Below are experts of layer 2 (counted from 0) of a mixture-of-experts language model. Rows are named router (the router's row for the expert), down (a neuron's output weights, with its number) and show model dimensions 480-639. Each number is 500 + 50 x the weight over its row's rms, rounded and kept within 0 to 999. Numbers have three digits each.
Before each expert's rows: "comes before" lists some tokens at least twice as common just after its tokens as in all text. This comes from a sample of Wikipedia text that the model never trained on. Tokens count by the router's weight.

# expert 46
comes before: ",", " (", " and", " in", " School", "\""
router:427477505511527507423474441484477550526404405560529507537571474424556487492443500502571426499516488510465471441430530546564508445464530577534461440497535567490421530420482456440534426457480439494557485481503453520500527606410561445412513519566540576513516523472426533528459471571489670605471492447521512401407428456482489593439377450476479537465507422397560526512504483553589526478629434453519578527492590500438504513507463522515512498432440483464437398531475466485475587448578565
down0:494470567556408449397556467502507531458551507491481540459480513523590555509470553623514422448555422507589516441468442458564517501527571433451454555440550586445421581540529547451499504500525471484433463470499366472521513524445575484546559452489496489542549513489498508434586493592532542520522549513491431398441509452490458530455503520522481503468391582497500557502415415555506468413485535612545380573513526467490578476502591488513459611490503522433440511463467472352520443576412532
down1:553400422485476526459551660559482514577490535525533494442519428547567546517478539455501520494451498496498497488569478592491471536427569478387484425467555498456425404454409469560432550467503467604476472457513509499430489451492516427577538458484578488487335520539511512492469542524546480565537483609501535484550490500491434495540492531506449548509479604452459472457599446466520436451591511443575488484526520615475511457470575575473545450556495557547471501466475498423411504513531462
down2:557523514472510504522442574509482480516472463577453522476456447523506462562436546539424553470547470503516462507512451488506431466538467444476398478414583467464464396469486519485536484434552488571546476555409610524492473519492457571437517454531461468503439469467561544516516547509579456473525462489474602497507549522495456459534459556567512553442484453473459557445473551451456488561445485567591397531475507474467503571454458438555528497531427493444611485553488481379542544415616667
down3:503502541569525411511548491475383455464556512474498426451610600529484539456512510542469438555557450542598486431557508496550554501490499455512510452633397495403463435456440539399406434460460529487394546521432511420559465486546552467554481517501451505478496518526461574542475496536535481536472438457556537415501475497575502478514521492466475422540508622522466507462466503482544446445482532488476485553460473461519534420474488498498497565482497507527475469548470488461520463460575459
down4:493470409497482492444383461478479566540597542503437554493498532484337545579509495416433559470599520652436435502415600444486538516461572525474493514479482563510469475457519497453538502400525487488451567481494440531519500528522548503469460465532491513539515545509504479387441515537505520539531515605399500423552491506456581502497464547503506554563502481562466465449470532513617500435432477511496435450539469436483463456488537466512465520483526552537523476481500448547462365577506478
down5:547466468487566566489513497421460609467484453595494526466474425510449550536555399549518429549473586467530470501493503461513509517474475475470571449592411450595507451499467597496569467609462555455522548489523459511425474466536484464447509449487516445515436483487440543596489375507489476367518464512479446472453465475387592414514512501499424480408489441550591502496505485505529477476564438476520557474541535478416484520477437518546563592610498496463512547481519516522476526505481487
down6:581546511625453518570338504539534494414569443469636519442384500429496448421536584483540536495495422552536464511458533483447508393480443472511464519519509492488582502479552409554452544534534486583490454543441554490473495506479513526438490521514523513488409548576480563523496556501512523514435468547487574533565516470507546501499466419500536461490443497571509488480414515548608608578519521543557475516483565515577477457503506488433491513533490425372407446514621529551542462470542546
down7:489422540462570505548580530484521508460366537453467500480490577467432466600448501446540470495499406435478538422414513544506442480491587441481597462472494551501405441545598466541438568413467513522459560466558484471516527525485536559412580517550533480525492447566435462517454481561487455509484626506478468459522404542450487498540483432479493429484483501453509514519608575480493440528483474534479356493516596441519502375419482504542506465488523523595496552385510473544484492557412499
down8:493516505497520478398458489457503527490524576563547533542578511545497466515507465481402475489496441528504552523509537447389463419492416482402513509515522533556428458488509585556547455419499482585532526545541400507537521445527562492501578536610448511525486521546522454508512467505497511454459463387557521506509532435488469552517425474519571558545491513485487433508515456506446509452502509430457608483446420510523564416578545515474534453472491454455426521418519410593442480534479484
down9:512454538541528609511497460517521429483508471460531458538544527504535461518514608546591523440466534484501435551409507471469524526463523568414469505485610480543496594455552402517472495470497437538516466484525463507539489458518508444501496429502479517581526416450435500545434532479474400522519416451430421551419483551446463479529440523448512514577563575465439437548545522471534512526428490503471469406510540465532537462458496502463429472427555447476520584586450501408455510473509537
down10:532529462543542531402537567488466497554468562478463440537568513546525578514558504400536550465489548409572442507503441408440529513498593472565515515473421452534436467507471535524376422500491485490538540514573519409535392530541505418451356507507496571487490471513389604527562493464511528529442537517526579613412495450424503521477513381491594498525521479455496472542462553531469601466437494503548649458493451460390590481468502472527500489552428561599652416537477506455589461490459558
down11:547354613448461519507506440435556484483547544588497551579430429588413493441416490565470507624422516511447498509408459515509514448480627532484632474506481480449436496501684514536468549469457569549526520405461582542448447457521480483420462576507474495478525471455527431540552547546560457457509490568500521550529553336503496441462403436459459447480459481466518534533451500514515479459400524548538511443618583532524547467507479497498504570452440535604470482436517532466525492569534456
down12:538519425495541507596447499510509562493456381467552508422506571442494554511387463477468467537566570581545498530456523511506441482435563563436520552463508502482427442547484473469510453463502434442586557516524562468455448508485537447612557466502538496530561458425400460418526509526596496481474436537428492512503548508553469455514552471506539508516513429468445460525473536399576495461442529388507555490537523442452522616494438355534536482608555515548513540525596508558466502523482487
down13:441484496431485507469536504511458535458520571514554489489489497525527423463488554560501445472483562449455494489505538555479578472558446409527548532464505487481484483487503550460468420502569453534421439534527509531537523539485489504522541421470489519420399536595449568497399429588550538564528514469505565485558495406500486488479503511470420473540514504484458475424390524512464484580505435429474485540518520544553422492533485519404512419486558576583531486511531503486465500440572538
down14:468489468487560523500494503521506445491464581507566517472523533379495527516444494512502475575457546525470516528503513483420512468509507449421389514573454471502544625541439543574535560541500475526561555493403451497587501486474483514491417429562496605520568486490527523498479459508573513504473546363464485488481420478479493542512498490569424543510531408528418519512474490499507481527455375552479500587536501448498548463528528531472421487486537416511490626551469530492524512506468472
down15:550595500464498538417364494472463510647490459494517503481498493521508406510523520494479444536381476478528450449415468501491474640504512432605530453623461475543510358543539596476464507524579505536583554541460487468482513471510491514438527555576523480484463471463492611432524483492400504617392472522539483525477463562485513418486477525521618492475571491448543548461552453427552454403507531388510465544500532447520548515477521401564452415497560463460505400550489516540452579493436453
down16:548413546489497472454473577492490579527455479395530554528475436476488552466414450530546464549465504630482590504527460467536484513501506453413494551571532489478446498508450509396535547447448439514482475536517445523461517599545544524537413582466472486513521461489589446509558501532521498486458510542506437503421470441507568536529474551500622483477510491500480601414545440486478470473604527487460542531552523401580566583475489602505460580478499484521422381509419466528461426563557564
down17:515488443470511546403524595543503475469556463510500540609577479464564449481475486586524601487532486580513472476521502460525384501522452446539587604494416544534498484527487499467531475471432514537465354420545473500510439456506539400517542578503428442532584524475544510501527477528498460497450537548433535521486406424519527547521438529546522505492524549526511512578445407509560488555474502451475543586511500387522571543471482496416502495534450506445553441490475472508411424431538557
down18:453606537611461486576565545514513511478502485565482552431529539398535508412550503533389536506552462488483365534550520545487569413537391530524668462527455482568551493590454526490509592549570452551419474540432445526467480463495516571464560524508418582556535502553619496586438500479537480550495428453536591546596518467502435476494546499526506494415496473492556533543499444507486522613490491526545443557458482553567462514481491554456495537434556420467495517505463506487454478473562541